Experts of a small language model.
Size: 10 layers, width 320, vocabulary 8192.
Experts: 8 experts in each of 8 layers, 816 squared ReLU neurons an expert, 1 pick a token, a sigmoid router.
Training: a variant of Muon for the experts, 776M tokens, 2960 steps.
Below are experts of layer 3 (counted from 0) of a mixture-of-experts language model. Rows are named up (a neuron's input weights, with its number) and show model dimensions 160-319. Each number is 128 + 24 x the weight over its row's rms, rounded and kept within 0 to 255.
Before each expert's rows: "mostly gets" lists some tokens that are sent to it at least half of the time. This comes from a sample of Wikipedia text that the model never trained on.

# expert 2
mostly gets: " the", " m", " per", " this", " every", " each"
up0 [119 128 137 117 129 175  97 123 119 137 149 163 123 134 137 173 145 141 158 113 124 138 149 202 154 124  86 145 155 155 138 138 133 144 140 182 103 147 126 139 194 131 140 107 150  62 147 140 116 126 151 124 108 115 178 133 160 131 164 137 154 100 144 124 141 110 104 142 121 176 117 150 155 159  96 160 133 132 127 138  98 168 107 138 116 137 103 126 133 103  71 130 150 134 142 116 173 121 126 138 145 132 151 151 158 137  99 104  92 130 192 108 140 151 165 160 120 122 145 139  87 140  84  92  86 158  99 102 113 123 160 146 106 141 121 116 123 150 137 133 143 131 142 118  89 148 109 138 128 153 136 122 139 143  96 120 139 113 108 123]
up1 [130 143 127 160 149  93 131 121 133 134 150 121 118  72 120 146 134 153 105 131 114 125 115 148  97 156 179 121  99 137 120 161 113 120 152  95 146 114 103 166 139 157 163  99 125 129 110 133 116  77 123 137 128 113 152 143 131 145 111 121 159 157 144 113 127 142 113  94 140 124 129 143 138 124 117 188 143 122  92 115 101 184 117 154 104 109 117 192 147 118 149 142 160 100  93 147 103 130 120 157  70 136 115 125 114 122  90 138 160 111 109 149 130 136 123 145 118 176 141 130 158 128 140 104 132 101  93  76 117 105 117 134 139  99 125 121 149  74 136 108 154 124 149 115 124 126 144 140  91 142 137 130 129  89 111 112 119  89 156 136]
up2 [163  93 135 128 107 134 156 136 192 124 124 132 139  96 150 150  80 136 161 122 120 139 167 136 140 127 115 142 159 108 119 152 130 153 145  86 182 113 126 133 112 139 131 111 124  62 129 142 160 156 124 130  91 121 101  66 113 162  98 136 132 101 133 105 109 113 120 156 123 115 120  93 114 131 137 145 131 125 131 141 125 152 127 124 143 126 138 110 127  82 144  78 169  54 120 150 136  95 118 124 117 147 128 129 115 136 120 133 155 126 168 115 138  90 159 122 142 112  98 104 151 132 138 165  94 122 104 105 133 107 118 121 158 133 157 132  86 128 134 116 118 132 121 108 111 137 112 107 186 102 105 120  98 106 127 106 105 145 131 135]
up3 [125 156 128 106 151 106 123 139 104 134 125 123 126 133 100 136 135  99 107  86 129 172 104 125 129  88 158 149 103 108 124 162 173 107 122 124 109 143 145 115 116 125 120 117 165 137 141 144 125 177 122 119 153 118 109 117  82 105 119 122 170 145 185 128 131 129 147 131 129 156 140 129 167 117 121 175 123 114 129 117 153 106 121 148  90 137  85 164 168 127 133 128 142 124  87 171 137 140 130 106 128 109 153 134 132 117 108 119 145 136 142 143 138 152  98 148 142 105 126 157 117 130 129 100 149 155 148  53 129 139 131 122 158 136 149 154 129 145 108 118 143 131 139 143 112 137 124  88 151 121 162  67 106 117 114  83 165 148 142  99]
up4 [133 123 132 167 173 123 148 110 149 105 123 123 170 162 150  89  88 129 111 115 124 140 149 133 173 151 152  75 115 159  81 126 115  74 171 183 128  98 119 134 128 131 117 102 165 104 104 113 115 133 144 154  93 140 149  89 139 120 154  79 138 129 125 118 133 106 133  93  85 169 148 100 110 139 148  95 200 106 172 143 131 133 141 105  98 121 136 137 133 130  94 159 114 106 120 143 124 107 139 153 119 125  92 155 124 114 164 131 148 151 110 157 165  87  91 122 145  94  96 160 165 116 141  93 143 165 113 125 137 114 127  81 128 152  98  96 124 118 135 175 134 120 150 150 140 123  84 180 110 139 121 107 112 126  65 129 140 140  98 107]
up5 [ 91  91 168 134 166 138 109 129 106 134 138 109 104 147 111 137  97 155  89 129 126 132 112 111 155 106  96 131  90 104 121 150 110 132 136 116 122 126 135 143 132 140 123 149 122 108  93 103 116  92 125 146 126  91 131 106 127 140 179 132 122 127  90 131 122 110  98 142 130 140  82 133 109 145 128 123 195 143 116 139 114 122 124 111 136 111 131 130 134 115 170 169 162  85 119 129 141 143 112  95 115 130 119 113 118  95 162 132 160 145 105 114 152 187 156 108 120 132  99 120  91 113 142 161 153 125 170  96 114 144  93 143 116 137  86 104  86 130 101  92 138 109 121 115 149 132 146 120 101 130 128 155  92 108 120  88 118 129 113  89]

# expert 1
mostly gets: "2", "1", "0", "3", "4", "5"
up0 [134 135  84 129  90  95 114 108 118 161 135 114 135 101 133 146  99 110 125 124 131 136 127  89 120 117 141 146 162 142 153 154 165  73 137 101 134 110 179 115  98 135 155 118 149 134 126 124  99 143 176 102 113 126 129 191 144 136  71 122 155 115 128 115 160 142 128 139 143 161 162 168 145 165 140 121 137 118 118  93 120 133 158 131 122 100 123 166 101 175 121 148 130 121 119 160 117 142 108  92 143 115 105  95 150 135 130 132 120 163 100 165 128 105  93 166 118 166 118 129  90 153 131 125  81 153 130 125 172 144 136 157 105 138 133  90 119 128 121 137 135 153 130 148 126 139 111 122  91 160 125 115 103 110  55 141 118 146  90 123]
up1 [145 115 130 134 123 135 150 171 156 160  91 165  93 120 146 109 110 152 127 140 123 123 141  87 115 142 171 110  95 177 160 118 104 169 129 127 151 166  81 129 132 119 109 113 140 132 131 110 197 162 121 173  84 100 149 107 138 134  84 128 118  88 110 147 159 130 124 157 125 127 126 108 139  53 111 151 145 113 173 119 147 161  93 163 121 112 140  82 127 151 140 163 127 121 114 136 137 108 126 134 121 152 126 134 139 116 158 129 121 161 131 146 137  96 112 133 144 153 171 168 143 155 103 114 137  88 125 128 144 114 166 133 107 147  77 146 122 112 116 111 127 106 145 119 130 134 174 169 155  90 139 111 117 133 147  90 139 141  82 149]
up2 [152 156 149 190 144 109  97 138 123 134 101 122 126 101 124 139 167 126 151 137 103 160 107 130  80 116 133 163 164 160 147 122 127 134 140 140 148  89 135 135 146 119 110 171 111 141 157  97 152 149 116  75 104 125 128 130 115 125 120 118 168 149  53 140 128 140 126 134 118 135  99 111 139 158 110 156 127 108 149 125 184 153 127 147 169 170 125 147 141 117 111  96 146 158 103 133 119 137 108 127 125 125 185 121 120 145 130 116  95 128 101 131 137  83 145 149 118 108 118  86 103 142  97  69 110 112 160 133 110 148 144 111 121 132 151 152 118 125 138 133 144 103 109 162 146 151  99 163 118 136 122 147 145 113 118 119 115 129 128 145]
up3 [178  97 139 156 123 113 120 126 119  92  55 106 172 104 141 139 162  91 119 126 144 184 123 138 102  88 102 118  96 127  85  91 112 137 144 139 134 111 147 125 149  80  94 137 122 115 132 120 142 111 134 106 122 123 107 135 131 130 115 144 123 163 118 154 127 130 146 127 147 133 146 125 141 119 120 153 147 146 119 182 154  96  96 120 112 102 139 166 107 123 121 101 120 142 130 139 156 127  99 163 123 146  60 112 132 115 158 101 111 137 151 137 111 127 133 181 145 130 136 124 158 106 149 181 130 130 164 121 120 139  95 125 119 144 160 121 110 133 134 101 124 151 175  99 122 119 123 121 119 105 155 157 132 162 126 126 129 129 107  81]
up4 [126 141 109 133 130 116 117 119 147 148 117 134  91 145 133  90  95 145 114 107 142 143 131 156 181 154 125 105 171 122 110 143  92  91 146 143 123 126 142 144 138 124 146 153 128 107 134 136 123 160 154  88 127 165 113 150 170 147 119 132 138 119 140 155 144 107  74 142 130  77  79 149 128 111 156 156 108 113 120 152 109  94 136 163  56 128 151 157 141 166 173 111 118 105 121 101 121 197 160 145 102 124  78 108  93 144 103 156 125 177 136 144  86 111 129 124 134 111 139 104 182 162 110 130 120 148 184 138 112  98 112 141  92 109 120 135 122 148 137 146 121 131 143 119  97  74 165 127 176 177 128 124 149 154 117 140 122  98 152 132]
up5 [121 121 119  88 116 124 116 130 136  97 117 120 190 113 150 101 146 112 147 128  76 117 156 148 142 101 116 114 164 173 126 127 131 115 123  99 152 103 112 114 111  98 113 123  88 158 100 120  94 103 159 105 137 159 143 132 118 146 108 155 174 116 159 158 107 144 149 104 134 108 101 153 173 129 124  74 146 148 142 139 123 133 102 149 123 146 132 126 118 160 117 155 136 133  97 114 151 109 111 133 126 103 107  82 122 133 130 130 126 109 125  90 138 119 127 146 187  80 131 152 159 116 107 124 102 137 112 150 136 116 118  99 149 146 139 164 107 101 109 149 149  84 149 108 106 169 169 156 149  96 110 123 125 199 138 151 125 127 120 152]

# expert 6
mostly gets: " is", " was", " it", " not", " he", " were"
up0 [110 129 161 151 120 107 177 158 160 131 136 127 141 144 129 125  82 110 190 135 142 154 158 106 118 123 112  85 109  93 130 116 134 122  87 138 126 138 114 139  89 113 122  89 150 141 135 103 106 132 116 120 145  64 148 160 155 163 134 132  81 121 107 119  94 121 150 111 139  77 113 131 116 105 162 162 135 167 118 179 161 128 138 106 144 114 139 127 108  96  87 164 171 104 139 110 152 154 139 110 117 108 116 160 146 125  95  98 143 161 157 118  93 112 158 115 124  89 120 149 115 155 149 116 106 100 132 121 146 179 137 135 146 127 114 166  79 111 146 157 116 157 100 102 125 117 134 142  91 128 140 144 110 118 119 135 136 168 105 111]
up1 [150 160 131 181 150 165 132 108 177 112 120 157  86 131 158 167 182 156 136 175 131 159 116  85 107 123 136 138 135 123 141 108 138 133  90 122 154 135  88 144 114 148 144 133 145 105 135 116 102 133 132 137 161 125 137 132 132 140 115 118 115 113 119  99 124 162 132 141 174 146 158 111 136 139 121 148 142 154 130 141 134 198 152  77 124 139  77 177  98 118  96 132 127 103 141 134 142 159 142 125  76 129 155  99 129 121 134 145 131 156 148 124 143 124 121 118 126 101 172 118 115 149 135 124 154 165  76 179  99  83 137 167 109 133 123  80 150 150 126 136 169 156 107 119 139 114  59 124 185 151  81 159 112  95  99 125 128 125 110 133]
up2 [124 122 124 141  89 141 110 163 163 151  88 104 112 122 190 140 131 110  96 148 142 138 148 144 151  81 115  78 129 138 121 151 145 138  97 139 115 110 139 111 148 115 174 146 136 108 166  53 112 138 120 148  87 114 163  65 141 117 123 146 106 127 168 157 147 149 122 108 148 140 144 134 103  96 116 136 118 124 109 150 163 118 101 118 156 138  95 147 100  92 165 134 131 151 145  73  93 111 120 148 112 134 126 152 100 119 185 166 126 149 176 140 122 118 149  91 103 128 156 124 111 118 109 128 151 163 121 138 123 137 146 177 113  99  85 123 115 109 109 145 113  98 135 185 133 117 181 119 108  99 141  87 124 117 151 161  98 119 140 142]
up3 [ 86 104 156 125 157  96 124 125 134 118 113 125 140 151 137 121 131 128 108 106 130 120 131 134 220 108 121 152 111 125 110 103 125  96 111 159  91 176 104 180 117  83 167 158 164 140  82 123 146 145 161 141  96 137 103 131 139 154 129  89 109 186 109 141  85  90 132 141 162 129 138 132 143 108  89  96 154 142 140 113 134 137 141 128 142 133  78 101 122 103 143 119 138 100 107  94 143 125 120 142 121 133 143 171 110  88 172 114 152 144 106 112 105  75  95 142 125  88 143 150 147 139 208 131 107 100 128 147 114 103 121 145 104 106 115 128 112 115 148 124 137 140 149 117 137 112 112  94 137 140 156 138 133 129 114 107 147 128 109  88]
up4 [141 136 131 137  89  96 125 141 172 145 141 111 114 137  87 127  77 113 121 135 133 111 140 112 125 147 171 114 142 160 115 115  97 142  85 134  86 101 105 136 104 135  96 122 102 149 117 152 130 110 159 105 106 109 123 115  90 181 118 137 128 135 178 155 146 142 113 120 107 101 133 144 109 118  92 127 167 111 139 123 138 144 133 111 133 104 120 118 113 130  98 147 168 107 114 128 135 136  95 126 126 133 133 161  99 112 142 112 197 135 102  97  99 147 153 168 115 175  91 157 157 108  88  84 113  95 134 143 142  87 100 142 110 157 174 150 140 152 123 104 139 122 132  98 156 128  95 153 147 131  92 143 157 197 114 136 150 111 135  85]
up5 [108 124  89 169 142 118 164 172 177 104 119 147 174 197 112 109 135 124 118 107 190 111 119 122 118 120 124 120 124 116 152 169 102 116 143  96 142 146  88 118 159 167 119 132  97 134  95 109 130 120 153 106 131 112  66  88 114 130 107  95 153 104 139 162 145 135 158 156 124 131  81 130 104 141  57 139 142 158 146 108 130 116 115 121 107 123 156 150 127 157 123 111 131 151 134 100 137  96 126 121 146 129 152 117 129 135 123  86 121  87 162 183 121 127 121 117 121 135 145 124 120 147 121 122 107 117 123  85 140 120 177  91 121 136 147 130 153 161 167  94 116 122 138  92 121 147 141 111 153 121 122  96  95 137 129 125 134 139 171 153]

# expert 7
mostly gets: " David", " Robert", "ah", "kh", "ji", " William"
up0 [140 139 112 110 147 134 138 115 143 158 153  95 126 121 187 116 126 142  87 112  58 149 138 153 127 153 161 141 124 122 126 125 154 157 169 161 151 113  97 133 129 137 130 112 131 125 127 169 135 139 143 110 144 153 163 144 169 122 111 166 120  93  83 141  94  92 130 125 134 138 137 107 116 133 126 127 112 124 124  90 100 107 106 101 171 161  94 164  91 138 103 118 152 110 134 144 111  99 143 155 140  92 116 146 110 100 121 181 113  89 117 135 120 113 130 154 131 113 111 121 116 126 108  99 143  78 132 130  92 113 101 116 104 134 137 154 138 108 109 181 151 159 131 149  89 111 121  84 155 141 130 158 110  91 117 126 109 123 174 107]
up1 [149 117  63  82 145 110 109 161 158 163  74 107 153 133 157 156 108 142 136 142 142 158 122 135 148 122 171 120  83 109 102  90 141 122 134 123 136 113 148 160 164 162 164 139 137 120 140  89 136 127  83 127 125 159 132 124 165 145 142 116 160 169 134 118 136  92 146  80 165 123 134 137 117 153 128 140 147 134 130 121 148 124 136 148 148  88 139 105 143 132 130 106  75 131  73  96 128 153 143  89 172 155 132 100 119 141 132 145 107  99 133 151 105 136 183 125  93 117 113 116 174 183 146 154 137 139 116 107 149 120  69 111  94 162 126 128 188 137  97 158 153 108 141 157 130  97 140 150 138 146 124 142 131  93 121 133 108 125 122 113]
up2 [130 171 139 106 122 130 158 172 101 131 113 158 129 108 123 155 102  99 171 140 158 102 110 139 153 140 142  91 102 153 109 132 149 134 146  84 104 146 167 119 150 117 124 136 134 126 144 169 118 116 115 121 102  90 133 155 171 149  97  81 165  98 137 149  84 139 132 150 138 124 145 114 136 121 105 121 109 165 135 140 100 130 106 129 132 127 102 141  84 142  68 145 100 151 118 167 115 148 108 139 141 162  97 119 106 120 110 124 134 148 101 114  73 128 128 120 111 133 139 157  49 135  92 110 123 102 168 150 108 126  93 124 156 152 106 128 171 130 157 189 152 160 129 158 123 135 116 109 117 132 128 102 137 131  75 198 133 147 142 163]
up3 [138  88 101 121 136 131 130 152 152 138  89 122 135 132 128  75 114  93 108 106 123  77 162  88  94 171 113 163 112 148 144 110 125 126 176 101 150 137 131 125 129 106 113 132 117 119 129 124 103 172  88 115 138 194  68  93 157 133  96 153 132 150 142 107 141 107 136 118  74 115 139  97 121 123 138 185 111 146 120 155 141 124 167  96 104 144 120 141 149 131 113 146  93  95 131 106  78 137 124 143 140 143  73 134  97  90 128 105 120 121 171 122  92 102 124 139  93 167 125 124 167 164 171 114 133 165 102 137 144 146 129 139 153 115 129 143 177 139 122  97 124 152 105  59 140 113 131 116 105 105 128 113 154 134 152 113 131  97 149 152]
up4 [107 108  80  66 158 140 158 133 112 124 155 113 133 111 116 145 133 152 154 154 135 162  89 105 130 127 141 125 148 173 129 145 108 108 104 110 141 140 116 102 124 111 119 118 108 134 148 141 125 127 158  75 110  98 126 103 142 158 167 141 144 179 141 140 156 127 102 119  93 114 124 145 171 144 144 147 122 132 133 146 115 103 178  76 117 134 121 111 147 111 121 128 109 136  76 177 131 136 112 143 151  90 148 166 107 106  96 127 170 124 154 152  95 156 108 137  90  93 127 124 157 149 141 129 121 119 137 143 134 151 149 108 118 133 148 137 117 141  94 108 150 164 120  96 159 100 165 125 156 143 153 143  92 136 117 119 140 103 114 156]
up5 [ 67 163 106 157 122 122 112 163 120 102 144 108 164 129 126 132 122 171 143  94 114 137 144 112 114 133 121 155 128 163 150 134 125 130 146  88  93 122 170 106 147 155 123 119 125 124  96 105 134 151 114 158 103 136  86 130 112 154 176 118 115 140 146 128 146 176 170 150  97  86 140 120 117 118 152 120 117 124 129 101 144 120 105 143 138 105 144 124 126 132  59 124 154 131 135  86 126 143 131 112  96 113 123 143 151 124  78 127 171 133 107 186 141 118 160 129 116 105 129 112 105 157  97 123  93 170 100 110 115 106  87 171 132 119 116 132 149 143 104 122 173 162 134 120 139  79 115 135  66 123 127 179  65 159 134 149 153  98 117 149]

# expert 4
mostly gets: "),", " November", " October", ",", " after", " April"
up0 [ 62 113 127 114 112  97 120 141 173 118 133 125 140 176  81 150 105  93 121  91 134 130 109 137  92  87 114 137 135 116 122 117  92 120 150 145 107 121 107 179 117 156 105 117 122  96 180  97 144 134  84 151 107 129 137 116 150 145 130 146 171 147 101 151 163 122 130 156 115 100 167 119 110  80 122 145 128 124 106 115 130 155 139 141 104  92  97 142 144 147 124  79 124 112 141 115 130 104 121 158 112 102 118 149 127 112 150 104 161 112 116 118 126 159  75 150 181 160 150 127 121 163 115 165 183 126 163 113 111 169  95 119  94 122 117 123 103 111 143  90  88 150 105 152 168 123 135 118  93 118 155 109 118 156 147 124 101 123 152 136]
up1 [128 130 116 151  98  77 147 132 147  88 116  88 114 111 142 119 158 154 143 138 111 112 177 119 134 128 162  97 155 111 152 115  93 127  92 113 100 103 158 112  85 127 119 143 123 106  87 105 114 107 111  93 103 103 131 106 130 111 131 113 173 126 161 117 104 157 135 105 144 148 124  64 164  93 128 115 157 130 151 100 125 119 122 132  90 146 137 109 134 137 162 121 101 124 138  76 112 146 145 163 118 142 131 130 103 106  87 156 165 161 131 114 125 131  89 141 110 141 151 104 113 152  91 154 129 142 173 107 153 181 112 110 143 106 101 107 140 130 137 137 108 100  91 119 140 165 108 113 159 147 167 121 150 146 167 139  85 120 123 137]
up2 [100 105 126  95 118 114 147 133 150 128 135 122 144 153 175  97 131 147 124 136 118 175 130 190 155 141 132  88 135 162 149 105 123 134 103 102 132 139 171 140 164 123 150 112 153  90 148 131 151 124 129 135 105 151  90 119 127  65 148 115 158 121  98 155 153 118  95 120 161 122 136 114 135 117 139 133  81 127 158 124 162  95 137 150 126 110 138 128 123 159 160 170 150 144 176 144 140 141  97 116  67 119 133 154 130 156 137 112 138 117 109 128 148 140 148 129 151 155 122 126 107  56 150 182 113 157  96 113 138 128 118 117 131 105 102 114 133 104 144 103 186 100 152  77 144 101 125  94 158 141 119  98  77  96 128 106 113 142 126 150]
up3 [ 99 131 145 136 160 158 130 144 119 129 145 162  92 159 170 123 142 113 107 114 178 136 132 139 144 148 149 118 137 134 143 133 164 115 140 143 116 145 153 115 116 140  85 117 152  84 145  73 141 134  76 107 150 160 113 120 125 137 117 149 129 109 139 164 100 127 122 156 149 136 119 151  99 114 183 108 101 143 170 101 134 158 148 130 137 102 124 121 113 170 120 131 126 106  93 152 183 111 136 127 118 131 115 146 103 168 104 112  96  76 142 118 147 113 126 107 111 151 138 141 125 116 101 104 124 132 115 113 149 149 144 128  97  94 115 106 109 161 128 148 102 105 114 144  85 183 109 126 142  98 107 108 132 124 110 121 154 134 102 107]
up4 [151 134 139 117  94 153 106 145 158 125 136 124 135 111 172 118  70  92 144 160 107 139  98 122 105 141 127 112 145 177 128 168 119 138 115 147 155 135 113 166 139 137 120 134 128 107  94 121 135 144 118 110 116 102 137 126 152 178 133  98 137 137 158 145 137 132 164 102  97 109 156 109 149 103  95 132  76 123 141  82 172 125 140 144 138 135 157 114 147 147  87  66 128  80  85 125 133  93 163  71 149  82 135 141 129  97 119 103 109 123 138 144 128 144 130 127  99 138 144 115 154 112 157 131 139 121 137 137 130  96 132 123  88 117 143 127  99 176 120 122 108 123 163 136 125 134 123  90  95 159 175 100 162 152 152 132 115 145 131 109]
up5 [131 128 204  94 151  93 105 106 138 153 147 104  66 118 129 124 144 158 157 122 135 110  85 145 117 136 110 124  75 110 163  96 149 141 161 140 139 120 138 128 123 135 114 103 172 116 106 164 112 142 135 131 105 107 159 169 134 106 137 149 127  60 101 160  98 109 120 112 119 166 126 107  95 109 139 106 131 136 124 115 162 123 133 123 135 104 130 156 121 128 153 136  60 131 149 129 185  84 133 120 129  91 122 166 114 113 137 109 111  80  89 124 112 159 125 104  96 137 155  97  83 123 142 126  77 169 128 147 115 122 171 102 115 185 121 105 124 106  86 155  92  96 143 105 138 119 119 111 137 143 111 104 127 123 132 106 116 148  93 114]

# expert 0
mostly gets: " Me", " No", " O", " (", " Sa", " Co"
up0 [151 141 125 156  94 138 130 147 147 106  83  99  99 137 135  54 145 127 132 150 118 120 192 139 135 168 125  92 141 174 122 116 148 162  51 156 150 115 125 131 147  96 151 141 103 106 150 122 101 169 129 111 100 160 128 142 166 131 106 129 135 105 160 152 136 141  95 156 149 125 140 100 114 136 118  91 112 137 114 168 159 146 117 131 151 114 204 130 160 140  99 132  96  80 104 109 110 153 125 103  95 190 123 147 106 133 135 124 157  93 131 149 137 159 147 110 147  89  96 124  92 143  97 113 143 139  91 152 151 118 146 115 146 143 126 130 160 118  97 146  99 113  96 146 118 175 118 104 135 144 103 117 111 140 118 148 121 103 176 175]
up1 [108 164  91 128  84 151 131 107 150 137 132 129  96 136 138 147 125 110  96 130 115 146 119 146  80 150 137 133 143  93 142 143 146  93 130 156 144 100 136 136 148  80 136 150 159 117  94 123 102  86 124 109 116 100 134 145 139  69 137 134 113 136 112 111 111 147 105 103 128 159 132 175 130 108 142  69 101 113 137 153 137 139 151 140 108 102 115 124 125 125 131 120 134 130 135 155 110 113 107 150 148 111 152  62 134 134 142 145 121  97 127 168 106 128 131 123 130 116 135 138  72 173 146 121 135 105 151 123 117 108 101 184 157 144 109 104 142 123 132  98 123 153 122 130 160 121 148 144 158 139  92 145 123  92  95 104 100 148  93 130]
up2 [134 121 149 175 108 108 124 133 140  79 136 161 123  74 142 156 126  83 116 112 126 107 118 156 153 143 167 152 140 132 150 128 124 124 127 114 147 108 155 108 140 122 125 109 125 134 123  87 123 166 103 134 100 130 114  78  87 110 134 109 136  82 161  81  76 135 125  99  90  72 122 107 115 130 140 116 102 179 120 136  97 178 135 118 147 111 132 125 109 150 140 154 131 148 140 142 169 115  97  94 162 118 108 166 104 128 129 121 136 147 171  99  97  70 100 150 162 147  97 103 130  98 109 140 139 144 133  90 121 113 125 137 112 121  95 122 146 110 157 128 120  83 119 118 146 151 111 106 120 119 165 173 148 122 122 123 139 128 132 127]
up3 [155 127  96 100 143  91 107 124 112 123 122 154 195  95 106 125 114 141  73 119  99 127  87 112 101 161 129 160 133 160 137 179 118 123  96  99 126 133  89  72 164 112 153 144 150 127 167 113 106 140 169 132 140 156 141  73 135 159 115  90 140 150 113 130 147 148 128 135 140 127 131 129 123 114 154 115 131 146 115 134 142 149 105 162  74 143 128 110  73 158 152 147 118 137  83 122 161 125 127 164 132 119 159  85  88 104 141 114 115  86 151 136 135 165 153 118  92 106 118  88 131 132  89 132  95 145 134 136 127 122  92 143 130 126 120 132 134 145 125  88 135 159 155  72 134 135  89 120  92 121 171 121 128 125  97 122  90 123 140 158]
up4 [167 113 126 119 135 135 111 152 117 176 135 128 171 116 119 101 131 116 148 129 118 140 125 155 147 148 135 115 184 156 100 102 179 127 121  76 167 123 108  89 153 104 178 122 181 133 133 117 117  98 138 141  95 126 147 161 157 126 131  77 118  81  96 112 177 131 180 139  84 115 127 123 110 145 112 129 129 112 126 137 132 133 117 159 153 123 144 139 131 124 104 119 155 105 121 132 108 142 104 125 108 153 134 147 115 146 165 124 111 120 147 150 134 110  95 134 143 142 125 123 126 147 102  90 150 177 108 124 148 115 141 107 114  93 121 153 101  96 132 143 144 171 147 107  91 166 103 132 110 107  97 118  92 150 151 153 134 156 143 101]
up5 [138 152 110  64 123 155 145 110 101 115 113 133 104 107 124 144 144 130 149 110 145 134 159 124 134 120 127 111 163 140 134 144 130 151 103 155 153  91  97 168 119 111 130 144 162 158 128 106 138 131 130 103  92 151  75 136 127 109 110 181 134 101 125 108 177 127  86  91 142 165  92 160 134 140 142 169 136 123  77 148 162 145 133 101 145 139 109 120 136 111 131 185 101 130 103 116 123 155 116 110 113 141 112 137 132 105 122 122  92 149 133  97 118 147 134 138 118 144  76 113 123  91 141 116 108 116  74 122 112 132 171 142  89 149 143 140 128 154 139 155 101  93 157  99 113 134 123 148 131 117 147  71 123 155 126 144  99 122 128 119]